From a checkpoint of a small mixture-of-experts model trained on Wikipedia.
Training: a variant of Adam for the experts, 509M tokens.
Below are experts of layer 8 (counted from 0) of a mixture-of-experts language model. Rows are named router (the router's row for the expert), down (a neuron's output weights, with its number) and show model dimensions 64-127. Each number is 128 + 32 x the weight over its row's rms, rounded and kept within 0 to 255. Numbers have three digits each.
Before each expert's rows: a language model's description of what the expert responds to. This comes from a sample of Wikipedia text that the model never trained on.

# expert 57
What it handles: Articles, possessives, conjunctions and the -ly of adverbs before an adjective or noun, such as a, his, first, relativ-ely.
router:098108112185101135147128123086109134148117150123142130100164167101125159154117157097160156077137165103126091184102153081086160142101115139155073162096159134089048111125060129063144096112095074
down0:134127105107127059095128123072182152129095150167140129168120154254177108162138122087112105113145152140159163110048122223131082097095104111145085107176103120132127070080143169113077157141118147
down1:191114137123053163081167138096157088159116130118087154169058125111112099093141086130109134151152126111136128094129126127144162136212165120103105076132062178183110147126085091099103078138134126
down2:140110150098125094080139143118125158186097194116080077071147173021125135110142050140106168095176105168175172069119129168092151122178121071142134112121132097134138097149094139128196148115149100
down3:138135122067142106121180150144166146108121147024111089150130156057126137140111184099129154102152172161149123111109145105103134130121201159129120179165109130189174116095184144163114161082131133
down4:122095123136104154074142126086130105118126125138161128146093175181136134046130128117082134135147069106121158119100071151092099096119118172156099092110117066134118159129168126114072154119140127
down5:114082125106117170177159105140163102140088162089194192138141179129079137138114083215131128130207109139157137092197093156105111088077101136092135179108164080164116103069092098092180169133112080
down6:164187157093114131130158151169118155098077164173127083118105172080133088112145119102142136141137214137154127086132100094154105118150118164138082115088110110125175121121099134164111186134126124
down7:116084198131138183143120149110191116074122150131161117146154120209142133107120091122123148204113093142147157104179069105123162173109135121075145095106083164146143127147136155163140129151153132
down8:113118118109152134109200182113089153156188110135126088103158124149131132105115148045143105113099153124149066084103184091092234113048062136079085137114158126134134112151162109140141070132105114
down9:173140102142089178127149111145230134089103101117163053161148148189100132106096112120079178122164186118115158093149096105149200108121081111131131138125115158198121144111109150136064146126168179
down10:169126163108158120130133139129129106196162103182061133078059122149131153139129108119183124171177124088073148154143105136231113134128145144129117097149158109107097090110160155098155131088128135
down11:139150122121135116113162114132149166109137119152133153153130099209121128119105178095102095118150151138148200094161094137151066130124121100062103128108165130094081164156112153141087130162127159
down12:159124144140130139101120129154104172065130180107082205110076106165164126142097113170129134151128141108181107143149105121084082155141123096096108065109110123142090116085190125150076105084147178
down13:139143056140159085162119176131211158178145101164174070138133126176155168167144155082169066118152104143076094175074158159128112140138093117114117137092130140146144129094096117110149084150118181
down14:139074132164152094144137147094093146116145071095085126118133069221109156141136144086141147124151148139107149143048173123138082160104126102153121110146113128167158159120139082118109154129163117
down15:170142130113119099162092141125103118072154083140167168086114115200115070141120151115130086147077081155085120129136142068111108118113158129173123133131148116077154171146130132150198188153112161
down16:119146093129138151134148108140114125044100145169137126093114146065133071111144114148172090085085154149151145095097154165164086104053129158106092138150067158137072122149204148163172115119171145
down17:127096087116153102135111126153072129140075075133083100083150090123145105186179157139150112077139134123133149173097155105113148070185063088191089182124113111138129123125169108153137197112119169
down18:090179087127113173157138153195077054152107117131204123090170170095115122122144126138141080169132107106119124123156124148118161116196104140074167093156150074111132137118100026153077183147091119
down19:193136160122136161044100080125126165162118148151103117152066136244126076112139106132151138050116151114184141114184093127126194137108136120104146155125103124139162110109133150085086118146093141
down20:133093129114141105088052080095058160143070089149137160134089098163139124171120137128123074077108134143120144145144112072089095145120131122140096136151168103172125149127140118143103189114108066
down21:078132151188121125117144158107105094132060158093140170081106122062191168108097143109113089097095077085159112103084165093112081123136108108087204116146043132126161126153122069122134116115109130
down22:125076146138113167089112151164121118144141118178103126145105074205109151117142205115151111105106102127122062049162080170150178134144124136071079100152160124147132225103081117108137109180149165
down23:150099149153020126138102081121114108199152147107140104212122122122130146152103106091130139146107078136155143141154160141067135171103185105134136090162122142167112112175109112166157168141132055
down24:149082182153161145133115153089072143107122093107082098094071148155162141092131112060138116136159161114153135133133092119126086106118103118127129037092141103137130123113143140105064161138153124
down25:146155092093128132075190102119187144144064086111178070177112161086180128126051186094060119106128180102177103104134106089130176134143123116149176127162151160154108168124096134137164152133164155
down26:109150146081128088123185111171147131139162057088149127112131090091148108154104144156102159163125133109143122147152172134157118117099147165149125134086181127131101101173118112120149148125110165
down27:102056112153096122040150125183172141121165159158114125115132162209159143105159133142116118152111154135079126052148102128117098103147077066128110132125134123142096091099126160142115132156157155
down28:159139162097170166124166122138126097116148116183109103093119107131110135129079146119092139123120169100186100183091093136075127081095072108128132129101122085185154158142094145056081128148134148
down29:107138163113144123193135094151141159111144125126126186120101145237126200178091090121091114151142158126113137135145162124138044202144191094165152158137141165129109154113128142099180123104130130
down30:120072123159127070094208194136090131162113129166122158076148126106169180120127162156131117138102083171089131124110097149108061154077074139193097057148075082140154107148134183073056113140137151
down31:109149148108160128085124116142146149184102087072121113143094127183127124112106137157086184148135125163093152137054172087120131120111143097086129091153093101108125165089119078072116133087177109
down32:126131161212112108175079142125076141111124091144149172157115161125114138115188170134153160133147101115133080156115201144133137123140088089148054129154167107153180095104152130158096144127118100
down33:101107114136180145044097125122203081128079124153131149146134145114108131143140166121089166141100158064133127083112102151127166079112127090150126102151165108120094196085121135095134144158061087
down34:101117169176183093081100122102103152089100124076112137109093124236086125179124140149159131124154110168120137194185089111118133086128169131163098117137065145111149113133131137161208120108115129
down35:131129080104133141088096143094066120147095097115094092131046148255131144064122137137183140164138134133114104087088142156084099176147151109118136145134177123129121173109165113072140136095111139
down36:162126189158138124175081188178033118108131109140124180136098097107104175095129117142168117151156105181183075187123135135151137099157186152087173082130134119112113117110116150120138108097123136
down37:176134100099100110102150119108213148134095153126120111161106162254161135135150137108136119156145193115134172142077162153168085136122119095162127091147111103142095092116149154088119115171151128
down38:142085174144122166131112108146077150124175149190094130068110061175121113096074111062115138136139077114112085100079151148152145152095176137089095048091098106122095203111116070109148123134184130
down39:120156153072087096105178135113186172159133141081129127168117123112128150184154089158129086149091153120146142138120064149184159127134098160085171124180134130146160161072121117076120123098130156
down40:109086112127155141195123102050193134229140071158148132105079141150141132129159085161115136114113110150138138086127170071125154141146166120094168126101183120069106173124078108181135108130069107
down41:107149092117140067099143132082183179174079170164124112191084120213143165123119116138127086126141151126151160134059152167120123110105091138142099106149121124141113090100125128082006138136109145
down42:108164131132098102163143131113162162070128082132141148113126148135118126112082142122098084128111152101138036186165141181132119099173134143113152134160145176120150099149101140100127129115105149
down43:138127128129126134129169195131138112160098143119188107208111110113123108081107119134102172103102160145146179114099115089104119173115112081151179127178093060157150170099091112074179140082149140
down44:153097177184136105192076134153162132147107127119176082133159167055149133096096116136129165155110148103161082169153077129168158147137083207116152151123104075161113119095056154182102107134181147
down45:097123121121150136134080142128118056157123153117137155163177163104169138144166162111125097067095117147138134110122202138119148138148152113137108178180135123162223164123153101102133186114055183
down46:141065096181102082096146110140165130101173121133170137088082113145107150141136162147105147149077076165111112131115096102094082107112109114159114177166088143116072155080167133120135091106173151
down47:150095133118076153114111149115123091165097070147158124192184103135047066127134076090111142157077110102089115124175136150108149113174099143107151131120177106183191193131127168164138140129160086
down48:167116152110170126176079067125114138094143145088138132158137141125171115157090130144108144106167090098174127109145144117188115128142125119192073088104163174078159097125138124129125140180140087
down49:153164080078120103187148132094103084158149107135160188130108131091167093105101165121139100091131088127168101156115175175113086175126116202196136106126155138120127163089102111178183121107103165
down50:102147099141097071146147122167135125103171155108146110121123073159101138123087067137114127144111153126113106088125091104176126070129152129097127079140105104204150125069061162115122124115118139
down51:129129108090151115099105118100135126143131123148106077127182091000176067155084112128161097122151055187155144108130138151124133120137130167140114160136103121179095099122136118125169128126125122
down52:129102104100111110124103102172104133099027133067122166126067114185130116164107158146139090132152091122128163128164097146065026137139094102117158154101126110136140129141117091142125087154157113
down53:085195143160133081103123148109118092083132176115094129148184180127135186068089134164128106156194132138110116139102122123086084148207191096099162121125113093052165139138092114108133138122131160
down54:124170099146164124154112103134117137136146114096126128113119086222117162159133113090098142122116179119089180158143121105096150099125154096100133166097241135109160086175143127154178148109100129
down55:112141172135132126110148081157084076181112102151100134115064120166059103073086131151131117139116151119080168124134119114111075109112092119086140115160065164067109132124134145119111144151109128
down56:070120124085135196112126144116153115078159121178144123121142137135122148097127127142094166091125087117132150097143165138126064107080138144135144117126117150152100157070103068078013136111143151
down57:138166135165120191127112110112113158077159165109135146140068154170089182050092076126136071121081088179112153136152096152116147148132113167087113122143171129128137091155131159081121116140214090
down58:152090103106141165151167105188135173195150114118055105107103132064139152122136139129174105136137162177121104132173127155103113114124063116130113134121092063157163094060102176155130137154140098
down59:092134091106120139153102119113144100148131175147146105155100125206107090095156133157093056178146085131126091178127180129115172139175095084069149144092094109121086146096084098081077147112107121
down60:102099070080088079041200107082137150162181162145193157132143182180184162133146173181071132183155168118148096140106103126085154130122074128161151159111096164157136131094084153146116088136141113
down61:125143177126143153091100124143157132108119118153112158099117110184100130110119191103144133123143154119137102071150096160171152141105092094064084065139161118210148236133124094106119096221141134
down62:116136092118192112132095120131082097130141134099106138066120098100163079111168170177179135101130126115135116110112121153133115155160151061161162136135127130089118112160090093100152112133185178
down63:098128113148139168083115147120119161089129165100124115167132156237156162083136162141117093127160151125132132133108214129139131174104103126147097137119142170132120114080153125064085077102109146
down64:101237163177080198078165090147205083140188166150139123130160116132122144165125125074067100105138100102157087092161126176120131114104178154131131126114098111136151101111110093118120119117047189
down65:130118170128140093153146188137100094145107032143164092115108113156113172133180159169178086113160096162151094143114110158155155147112110124088171147073130114084102118073170133129119157149070125
down66:105088117152082161123094101138098134098161148119130139118147113083123088182182157107084090154117157164149118113120163124140081150157185092122137082146127135110077174101161121152155132152115122
down67:156172132108132091132126125136094193145131108117115145196073101107134109086071139182138156130160153110132121196165124128125106121098114133114064031157088084156132079056105086116117122135115102
down68:180131167164141096133144093150103157157176136114101097164111114174125088075074094154164071120115170134142174143116123174079135101136101076058059117171143098085089120097132123094106136150165172
down69:134164102096127179118108136125102110145133098093150131144176165038107124126131166126153149090149110136082135157148129066113140060158110097133114096121136129134142099184104141154171113130116120
down70:150094175086144164090158124126105147159176111116083153109092119215131131124134185150114122090120124087110107029055117156126103130148161139125112127149116142150122145075096100090117132174184121
down71:115162098155114128114163125112141103170141222191170123129142082119103152130170090171159168148132142153135096106143108091192106070165125131110140094135172130140124094101102124080113131145122100
down72:166142100148167160141121114165140127221149110096067098102114211048094112112155146079070181111135182130142097144152079091108143118141127115129102078130192127185153107185089100111126104123123166
down73:099070139083174118142157101146137068128109122080181117144140117144137182130189155089172135092171173170137166140168111117176104094112108162127129152056193091098110142056140060124133130094106133
down74:144164164120156120184163202122084115132101121107131160154116137115109123068130114114174095095107088051077110152072151156100189153182126167167137140111118107176056184131132143120136154094177057
down75:155127150118069171049179223097132121071117130139105107110162116163159179114130125107145141118154122159152088132102117115123146104146156127145142063082132156107203150113189105031076141131127096
down76:204084127123134130155100092136103098154122109114171195107133153127148110125066143111119159141147164139146151090106190125083126152166161136138105097201133148085123175102139148090150128107146159
down77:140121143126153158101194114143132144132109144143123086156165060101092152180135133094142139157169160095199190177138087139128163153093131185116075140061164107169142170134121117056070119153166129
down78:099134147096122110173107101205129125168097096117162080113150106127153118221132129117173154111075163083154163143170147097159146122107105118114162138137118094134131243127107122157136094151176101
down79:165149137049125085160079044125109141105122124127118148143169098048146117107168100125095153106116100142132153139163148155089157144138135135150137070141075110148128174108070235150156118146066154
down80:073143154132147149134132127139163118131157120132129093119139133153140121050132158162133120172140125122117128169162095138107104118106156132176094089146048165155139149147115126151105106097133224
down81:147163079151080111170147125074091131108123093118113147114097112088153088163175066082174160146133072138186150158101147129139113095143133147111121116068097156110129056145170181147171102102118139
down82:172127138070164082149123154195161157113177135064090145140125143075153134138143159105132163179135169120188112134127203172143122131115086101181142162114124129128110122097064121128071157160115184
down83:117116219079092202102111139101078114153143074097192134165113148135104090123112117146127182166176150117137168170123169100134175131161128158101148127116094118134138113136097121132193152144073108
down84:086153153128105137137092159099131077123066105100113139148115137176071123139138130158153123127153146132138090108145064110127124147117095149086154165105102125153123127114132149221090096055099165
down85:128153148187138086129114158143090161061080134127125138129144175152082071116122091040126135065156103113095127151117134138143080163145147113163093117137107151183115145137161094135193192150131119
down86:127096172060109107119109135143136183133122061130128166129135143135174139165182138116094159064195158107138145142158192065145107150147121100137157130147160172131143145177131129077197147156139145
down87:124106064101147116123120038112097117125186197136175147131167146113148103168199099171160091123160098099154148140146140163085080120132162099080190152129133101163095108117130095145147134086142143
down88:115095142075137117106103096126187169161128078149122140131128112157182132180179183089105096123148165103136209132117141078118183101134117135136161161119170100153129135076130191147167166136170134
down89:103109119121160087093167147123072141121154134113126103116120123097098097110122151164137164183090106125135092146152142119115122131111074155139125169092109088176169165122126126153110108125157094
down90:169090185114114142155138108080151152109116120115097137136115169200191184148137094139162088110083137100115128135102169111184120111073118107150117110103137145152101133169130178103125123098136065
down91:134194125130142137147152150082148156166073158109081097075151115198138140136128146086133139105074120122123148114173105128130150139146147068137227125058167156117142123222107061068174122102125148
down92:160110130176163105126106190139106120160115087076102169128143134120214117095078147100162100105133129139141116133155087179151127148186074106106112137142110155141137129137083080142132146180157195
down93:162072127141099099145102160197147067161139172068123091143154118189129131110122088172110196113082145140152130146118080153135102108152104119095151129149181120093121102122107127163121132137121096
down94:166065147105070126127150130104111090123128152064139104135128123164129120146106125133086137180152128123131133128102096104093153115168133134141193134169100120123117106108126183142117107140139099
down95:105130178170136152129125143119132082120119140087127106109042124161101141214076210049138145158165157142087114102113128083145116118101114116118078108149144181151156116139117134165148130081108115
down96:160054142119064207110171147208042134163147132078087072149136118101097145098142133110079058213126111148131104117143138132087165096111156157103122127158057134133132169155142106111148146123110116
down97:069128123127150129155103098134115166144142142129135144162167023136166156129158141088105181096139112166123124130163106165122110151090090153117157151132105115118174128102167121185092154081143082
down98:175117134131115146114137099153155092091126141078140119161161140000080130149089132131162161160116146097081114116183089093150130124113117161138133133103144145133123209171090069131118109095169131
down99:184148171167124144142091195173139165131148068086103137125140129200121150059147133151097161090075124060154150126183081167147104161145146151110151115146171122120102113149158088127117173125196096
down100:164143151116177121150130104071082162111115191144075177069082140125060098069112169118137077121097157188105107158106129109152127138095145116185108104146119131182106113110157097153115162073099184
down101:104138166084158210148119107124115128090140142131162115139096133175138085160142073096155169123187130100121111124157104143113107162165180124070052102133158119142081118109121171123177145151144145
down102:094133133180173048140130158137065104101109152085108104099124153180135132164144166169124068157087115150130130119050115149147142124100157058103107128133051075169121122117131081145153100107152102
down103:120147149117122127122148093084146185128109131087163096166107130132116074150070151128133117101092122165150084149121165190137106174139109069133164143104111131131100134199109100119146085110122092
down104:073184158112145149125208161120056173166137141182113149111137080160084133054112152084089183148136109126110063141107145151159144155178125113117117126141073144099092132096150087094143098123114155
down105:091078082138142188172105163112116137102115148191069137129105124189116119141083138120143091087111125120109187139087182095109115126102155155105091101204118146174081095148135148082147097093145162
down106:104100140090080122102152203103121120135081061154092148129119106208122142147090122139190184127110094150090145153106138118148163096105142121090104149200101133141128064136169092068105140078144146
down107:114103118125122116067061111105166136080127139118096138161156083128112118181103160110122139138111113076086146129170127106180131163175085118174136124093094150188161153142103114058138115133139114
down108:176142056103159132118123166112132108155112138166174165057121171087109108093140127135109126150096119142144118105155140139153162104063072141172094149159141085148141171076122101146128154055159126
down109:107098161168112126165091146105147151136114130091096107174188102000147169090117134151127095089103152133153116089136077123135114165140140174129105126125167154066095133091151092143149172160117137
down110:169151134084133123096133123154127111103112136122125115123110092122086199079100146135088102154077100190100125170122157118104131127094151155125176100125151091158127113198127185138082137139096153
down111:086153140128119109135192158105125147125146189173144118145094170088148102063056138129117134154103176115136172122088094180142131135170148155163072136138092108160152096136084172109184133137131090
down112:171151056142121077123146146147138118117095138124170123167142150118094128126112120138141101101158197116154096114140138209082118174140108134086055142066105108148131120126140142119169192152111119
down113:158126182108162130105169159085182122122117142128110162107087105215142182133134140125127100066117101082121133165145211130133121181106080030108152172092177149087155118181128157149107070090155093
down114:147137084099104119102145180136129116112166161087155141131131149133175116121108084120167071157112115150187089074110160091107111157108134076098174119150075118117125069090141096194099114093139140
down115:154098110107137169143101127134103059123124155087134102140133101136066127156184148166143111146107092117082128083142167134126140108124135147064155088188128059184119113159162157168120104140085098
down116:106129082111151091135098080143070124111182081115084144181092064157121121128173087154134114117087143123128139123067063140181103134147196110170100080130177169124111099154142162066139118183102091
down117:169112099100184121100165163145165138114117093056095080200137117158141175132144138119059170141132089116135106148119059111153141124121117058113197132087151127166125122119111116136092114133190184
down118:141133142161142142117103133150164106125176116083149079104152104066136089131162126090072179138079157112174150161109100176110131010095112113128059114094110172072107130104110089050115159117081128
down119:101150137162111076157112123166173120157100083126082085147127069212095157162089168131075146181135108084157076119119113087147062113153124129105166143095073168096130102146123122149110087151141162
down120:192150099146148098125134099166159159110086143091098145137125091087126142159112116105196142091149123113063116093158089149109149099201141138167140088165111112124115132127170098127080161140100149
down121:057045119119142119134130145122102135112134114130153185134113167118213129165154097069093097174085121160159154169092126150119089101102145136121133135103128097135140128165137159151104175116114093
down122:113142170113090171105169115054153121192099091190139165079053162199119148142144118151133099131049140108173084133126127145112105105110124174144142093144125115082185192132115134116148154095166096
down123:101121130108117154089152124147102114130100118158111117149121070129118207118134137119122118124111107160175112127124098099150083128112096113147156192147155143102113173128132032153108134130172158
down124:169117113158103163113193095163144183110078189062098150129124128130179157174167104108127142105169232061167102099102091086139118170156192148126104170152153173186126124144172176142183093080121160
down125:072158068158106103035138117162077128058099122128192167144105125103110100165078113140100109183157168111175097126127113135105106169128167074113124122120155106117126159136166090147134070078131141
down126:138107093118067137126141169103074082161116110139151152118098153126070058096090165094173120158114105112097145157150171089142070064112153081115144074224154194185150113130151138141126175168123144
down127:135111054104096140059116090075100089130142169164125114141115129154108147054095182110150092099138111134113165169088100086164117108120092167115157160059118075104115157152146118119096102100126086